From a checkpoint of a small mixture-of-experts model trained on Wikipedia.
Training: a variant of Muon for the experts, 279M tokens.
Below are experts of layer 2 (counted from 0) of a mixture-of-experts language model. Rows are named router (the router's row for the expert), gate (a neuron's input weights, with its number), up (a neuron's input weights, with its number) and show model dimensions 0-255. Each number is 128 + 32 x the weight over its row's rms, rounded and kept within 0 to 255. Numbers have three digits each.
After each expert's rows: a language model's description of what the expert responds to. This comes from a sample of Wikipedia text that the model never trained on.

# expert 10
router:102108111173141122145186158202123150099109194102080114114170089156157120169164123128136078123131128183131138126095161133085161116084111142081085090135085180097103101116097126119086121153119096155123099158109070116089070125096169132163103105119078139098177128123106116138138173175144151111150126085080136137099106170156098173155056141120144068128141117152154177100076155162147156144185192122183184112143156187075171122165124126069140084129127150123120134195125151115092098103181115164142148136085139079160129148183086125120115084117164054131123102067136149119139120157127138122168152112087128111112119111064121059108126088134155171110095117120161135146134068151123141201144120126207177137118175152156162134104164146188121042123107115108145169105078117182105157126119169
gate1:151111110091062090151133142088141131116056127081174166120119132120077206076105093167118157110157150091116074100108136115117153107140158125139135098129139154146125139116131177060088121080206139167138107056124136175126095105132164157151143118101167131097134095114070118198131127103115194160118125150103109099090153174164141168085192198114132111124153077099167177109073187069144156103191163112143137143101086165148153131108131133119123180082135135136136048090107146086108110158176149098139159192148123180130112130076128163172145094181149122105130102209162096125142081094136110136073087137141107168157154177101149159116114096138106121103095133075103112169114127158193183134114143084101135134171144114150081148167130184130150124128103190127156176144111133117129140115109085
up1:138139141100092041105119142099132084093124109058162132123124143133129155073128071164084151099149106092145117087078101115174130133120069134208115111112136139122143120040147109167171111115213138144116059131166122192137140189077152159116107083087139123135119141159106148119128096097167132123133072106146161158113145138154132168127149222144123134136152090156182146111086151136095151074119134083158194149148071159147120177075169147147113130086120131126102107111178093072115128175153073123091117183122106153138124113095144131091106046141133113139122084131108142130174118116127115095142063160095140138166136195093105134138093120125186151140079107114082103119130110103166147146180161115186143106130103152176088106164135198098110191115097112149174150137142162147120182168158091
Description: Verbs before particles. Verbs, gerunds and nouns in running prose that take a following particle or preposition, such as pointed out, due to, worked, reported.

# expert 36
router:117092178203128110169165155130099144086122183124148094086157157131145107118126127139160115116226135122126204138139154137166173149148112153112131113102120093125093112124079113042108132112107124143087102107129125113099096162131152114158122107167123079120128096161147123133138190107130117080114098093085167194152135108110118171114163116141150133119158031114145132136099136153071126087138129156176161143104165121112121157146166040033202074144118165152131123168116184095129085098128081132148134150129153104143117112147120138095098066141135125120170140144157118039154126126170169141160116118123131148107105190160141075164097136029142129043142135120146095128175126145065143123139100102143150206143153129164132110083153081141105110119138128093197134118103186145154134070096132
gate1:122143126116155122187087168121139091173192115126139100137160106128073075123123134155102105118057098112164136155129126159107155142077076199176163156137114161158124137133167068101168109120178116067191081108048142097127117094097113211112078099128096049110128131127149123149102125132112147113154096111121147163178079123127124114136136122147176150158158123133152150127107108085094122117154130117177179071092110129176102098131112177122089122161130116107171163120166144124156107092114128117058139116168114064102151078060169099179092137187177072126125112042172116109168161146135048139142107113128117132154129157151145130140095133068150142096165141198106138130122136098088085141158096102144146125179142216180098102147143163122111133077109138110179134131111135178180150156114132
up1:145071169133106168093151131106155205124093114102135133165113142155141179098162145105147132095188167110130106079120165101169112129145173135087112093127104168180117127107085118132144159153078166121059102149133093109113125164109173082133169175135117187153157165177086126094117098140159165089081154102126119101073154141106126171088163132111105115038110184092096129109149167098170105070091111147097092199148147146099109130150157077140160140086126115154129162155063078124144154169166137113175148133111143219156113171194112158098162152078056139151151133154093164155121068113146157131093109155096138143118144082132114187110118091114165113143075127067136124125143109155136192116091135124155092121090161132096140097073111147186119175186129141102105150099168098082097143148185131
Description: Birth dates, ages. Dates in biographical infoboxes and squad lists, especially age after a birth date, month names, year prefixes, and degree signs in coordinates.

# expert 28
router:157122085125098153153151147196093148152068105167172091069147120128193132147148097118123098096152076147120180164213158129123144153083115123040121125115136159094136125061124125112123116130089072187117084127122084119108142190121152115110062120109115149089126093167134055114124154106188122098134131176117138133150112188129135128136122097170158095125165098129133102072128140136085179109160159149151140127185151116068149186143140062114191086157140204148193141129125177120074151089169132125166111134102167104159094117128188137120150109140100145141091145116128162104178119164158133132178122145135112096111097148109090105155120115091103163085123156127140126150115129136076152118165111031125187144137162158123155137084163096204112085097112032126129101119092127122110069109120144
gate1:127164119191125129159069069111074066135100073082125126103153151139181155113110104160106158118172098105121151157122073107152142097103113117091088037100215137071106143207172152106080133109134097096150133096138124055181107143173140107154143114155191110117120110104173138174165161127103093124160161116097151167105092147147179134076109145163151174149138146062150136188153142172063104113166158134090138110133111153138127156149175165131195124139128066171114080107098126139157148101118086158158086150077114113155065086131144157155137110118150118092100154161158148150114091107093163096083095188093108176139144124105146067115092106138109152114139147184174129132128164146113116172110122172126141120138122172085140167138117122110177192098168148182115089160103088126155119077161139
up1:097122087110090151147122108138104107111130138103086093161160105142155117161129176163148111147125127135101150111124108093105094118162113125098120131133094113136136135090093103142072178161177161148174125170152160088116159134117123070158183077184089093138171153054104082102148166117148149202164161126201094141152129088152133110089115157184152171076124146142104196086098122070115110196157089111121127141136125138112100071137145209069178065161198109137099194127098173140097043130153148110187122179146095071151115159102095134154166117101122113142153134109047128161159131124106081112143134163076144118189113164082136103083158113073153106075124182124116083145119088135136188173139111134146144151117170148127138084129185117136118138154129126139110080113129098178104103165132089
Description: Use and location participles. Participles and nouns in transport, product and sports text, often before a preposition, such as used, located, born, released, run between.

# expert 20
router:087091145186077137160111171159097106128102167113099118100167125150198106151152116172078085112164121124154088167086134159114092156117085151122089141100075138115104171137078148180089124181103079128090124125196058084132118139120180128157153078169121114139162094162106085173122155150078105175136121111148183155151139180162076141129087191147137130115103078119159112128111143169161109135154172130115148071118135126090149178150175089126121143141189124159123174169087137131143119132145101171123164141057137141145095144143151114067094148101131130167183165116097142067160106121138141068181172137085105139090087133089111100095130051078156172073138137106147079207137119150117139122161084185188165186110090149130123146128134049134124101138085094128134151100118130147120151102107155
gate6:131118149134163045177121119172136132139157153171184135166111113203177130115107127137088089135125128115144160153139102102089115162118123137099101089161121145129093174079155116122183068087112133117145084161127117152116140104082139092149065153142153098161147125138119103159107102103142124151166102123067091118127152131161158170139141144138153133118130105109135162160105154115117095128094097137087097157125129084138135104088147195181104149098136157146127141126074141116092103135078174134066108164125143138075110156132135117144135111141145065152117125200112102066185144108132129123169162086076113038153111157103089146069083165138099134097121120144122220137117120166131133170103135153040139172164170197114150155081189121142085074174085130135193139055210139177124088158063129
up6:135099171134101108108137116154131114222168101107178100140154113142141156150128179155091091177131063103159116092111137098095092081138098130150098138126096144108146210159112131119132060113119157116176104156164094133071124121116147129072091095154138112231118215118121195160093053151152129144095132101156091134184128176128116211117150115137098122154114129142124153097110111144159138165172140126152086078079174147105124099068136126146122145186154155159115143116089159167129072128098076158080142132100038167149130147168165101135103179146087160077205131159158104131101092168134147075118135096053131109144129107123114095125159102156148121161140112075099102153121175134158146119156193153136121110150105144084102090125159111131114112181112144112120133127166084170140091158126177
Description: Punctuation separators. Separators and brackets in running text and tables, such as dashes, slashes, opening parentheses, table pipes and sentence-final periods before breaks.

# expert 7
router:061146126162114123134127094161113120124132118185103070105096115166154116165134123140167110097157108144133149150106127096106130153080098108062124100124121179126134110127129081141075150183123064141120109116138118110092111144076172101168142102169154163125159104143119144144110203148136122124196129101051158175153147165141081134140115090139136096146153129176118145130138187176088125099163164155129157126142090149122100114188131109113174093135146112146137104157128115122144123122159068157207153098093172066172115147116161116134078165142231112132105187103151078100137118136139157114151089113088091091147125126114131081120087098125132161112066194226133121183097090138079081115105063100187165151119179143148158101074163092128126099136133064180137126140074136212136110078131120
gate3:091106127160084099106114105082146148145073125151169102107091141128155075147136150121172104099177126102106138175109097093091126137100133089070051129121155087139137087151162092139128179182128075080083131118163109092175152144162134100107161129142200210139094073142112161181106147108087142131150160181057072170155114125147108117125127121132152122114158148113098152164197153134065131123145113153087142115105115103153106142146146113137169148119155079175094104129097129130140100095146100153207149101075138167084081122132138142120091140119195168150062196107154126112157147123131159095108099122072158087121149133165194117090099129074097178116125202197105111176152148108129092089064039141120164135107128101136117115120141052127125129122108147190097133164124143167140143122162105
up3:174100150173171143111109115178094172110098134133058127154154126105146131116097122094116092125138101157143123136109163167141154096161103121052098139120110090133131148070146117130144107054108104139169079152104155171118111172123132178147083101110109051113127137160100106159140115089106169131123095105172131119140142085147115170120098147207153091130120119085170189080047136083161105130146125103142116138192137100108152186177167119095162114121110211102184153167129150115040150150140075165172117156145086130125165113191129108147133114097117146123192093137169149149114168158130069133129197116138114110103063143048114099153131128123159136124139092115087115124168162122152168167135150157098161166107138127169119140140113197199078113138134125108171156105087149137051122125050147
Description: Sports match vocabulary. Sports words and verbs in match reports and game tables, such as football, League, away, conceded, scored, kicked, free kick.

# expert 16
router:138111116132122107210178138141128143098123138119170141114127107131163096150132091161164112088159102132158104141134141109124100139102095162139099134083131186096069172119120131146114088149042052152117156166153112112123095140152146101127106097197155123106084063121056101168064150085125076152153104102183145132128151123115065114161083134175171130170104090145165083171105181171143118128201170170136124137149190125128165147164135118149096134184132134119168105139115151100081100071084107131139192169079130165074111082160156128112090131081155120187152107148111128092127098154169147060173114107106096091056083119113144122137120134110120139089099128131124112204137142154150108191095118157150162126168080117166123119083118059134097108089126110076131125153131176153073186097088142
gate0:153141166120115118093132153135167140086128161150105067208141088133100133118108116047128161077138093088161150117091106108126137086157114203202167127106084171176152138138153111109102111151075113102094164098167091126115115127092126128107170129156076078120130129116071143138193134150123205120127094080147135138182118127170119154147088145110146106135100212165149117125120206183130198117129134073125113090175193143135130106131134150109088079151186133111102137124170105147182124104086137126107087155165130141152202183158187111100084151063052141085121125104094123130096091088129103122133189189083085106113099185099156140133138063168140086091125103122105108145067108133114101138157087131151149162111171128137139118176114149151130145115091157100132126162074129142136118151136167
up0:178141150152087113093081100144152153120126154128065110176140157110067114143103125036095154082128134122096131107127158096124141101149122163133139098117057167186084137135094168111134156152148132130108130107155143133121132189059072093107089136098125178114110090140114153147143100168190137130141136168191141120141139101143108141113113091086130052107140120097158184115141123129127186107124151099165111082136143162158167150087067187079125091122109121072096143167144160159116114125146143096154132142167132121108120169151075149202148061141084078028130148077116183129099089132145144143122141182150119107147120135075090124156157136160154106119085085135200116093123129140147156192126108152149170130063166113110126105190154152076080178125095157089111122163065161130161114068133078
Description: Numbers, formulas, qualifiers. Decimal digits and separators in data lists, LaTeX commands like frac and begin, and qualifiers such as only, not, later than.

# expert 63
router:091102120134105106130144139135143103137108139130098099106119092165207075199159104119138081102128111171168163158189173113133141165138104118111137139083126168112119193088108111164056129140066089200085101125147079129161087134088133118148107095147106177093114144161140104145138174165104096118133116096089155132153131113118128099165093130157211112092139131173152123133132131185153090070181177150154133143124175174093152144163096115074173069159132153136131157135102181096143098072183113139150126153073129083142180116137128061092114115091152133174123133079124072116152118115144126136128162092144096120106103152095108084123095103083144153091121147150169112123133088161097167183170147146151126145147146137174137033108217099167109126105104073095191114107088152172079100091077115
gate18:077155140159088094142108199054186121116096134103162144134157112167121159150150128100155135116159123117177125098104191096155131166098136149146118092122138158165087157162095157113088139145149105177126151143144132110141165110069128076144151096122055108093110089082172105112237119067167130181118125122109119119120140109178156126154070172170106097122113122118079085151127123125099114116163087161178082119067134083086111115097185102127135058103096130106183131161118195063173090142154146128134182154138164125148129166108093096123160130074070112137101144096099136131117135146102150088110115097119114183098135137093070165056101108177141135139164144082156174160127078186117127154202133110158103113136154164109174165079129193148179133178132122144097135106160108130125178142131099
up18:175122070159147164147213102188153140218143155127095143117123096114126111078124127108143103149085126162044104144118134065083118117085072099119164133127069113055146074115147138128162091133164124141120129091054146109138111150141075097150165100131169134107182135141085116133089139148109106099027135139147097106116135102097138161143182118162192168109142165165152179128122102165206155205125180121183149115161111204168132145111120160087098103189163130122090143130174095177056135118086125111165124106099129118113127111121144136104168151121164094167116166121141173126167156121123138104110143118127138189151138078129129167145160099121094099122072088109159135100112108100144116099117132154156150132100111157111100130175198101105136100082104080100127122100105189106094089087127161
Description: Prepositions before noun phrases. Prepositions in, of, on, for, by, with after verbs or nouns, such as based on, basis for, included in.

# expert 30
router:119093076104120095185201096192105138153129111171182099112146108134119094210157143160107102135170094134130146123156164129058188125114099156085159142101095194097138117150069133125087086113063117154101106244132103092130135117134115138125151107132091155064151099112076092223020118125143079143117115150137129122139120148117114068139133165137116130104146171195174133069107166110145156129155185163147130106158211167095170140129100108169140126150120153121138132129111152142121129146124131154132128109101150114103163137126148087131120100103131109180134158124103136137137099143126123096136095112072109086112077158093148107092142103091141173107114131144146128189087106174110140149122148112145173145160114151162124100121154089163094090098097124025148137136127134189114170123057183
gate3:207102112107134106165118139141128147114156106140168104109117064136108111126110111181142101166130054108064147171115187127060146171074119111127127167169083116108077130126152113106187094133097121162167103143112127139155147146052191084129103057082166150052135117076118154122099084158159117149171149141137100133092075151143091104160158086126127105128127149145185139132022128142097170162110150072111110125178173075072149129075128136121166152155087213089133184132141094194136149103128165100131087097122113103136119126141168140143201060125165096122130121125154167126146129188189083138135159098119121085132117113139126155152143144108157113160135103155116163113170099132129119113139106142196173162115152160122146153089112151117123101131155102177118098188140146145120085203123159
up3:135085109125172106108104130097202154114126129102189061109120146153090087136145138172130143216160073127113182146145192101138142142076140161175169141152116094090106085116152157159163151135062094122151148108149095154145156124056110090118093121080153157087117124137137123124090110123137155117131199126147124142094115119133109107146086182144152144158110136207109131084053163044094131181106169098133082130131123097105155177095070165147118120089102171158129147144189161166153194158079121126112087109173137143124119107141115107141182091110104032103147126121174164180160163183148107112117115057154045150113143097083136155074118139054121097134139141140152148137173114164101105130138127125153149124133135126191098144123116080116170122121118122184116101178156095140135104151099141
Description: Function words, modal verbs. Infinitive to, of, for, modals like can, would, should, and however in explanatory scientific prose, such as tends to, responsible for.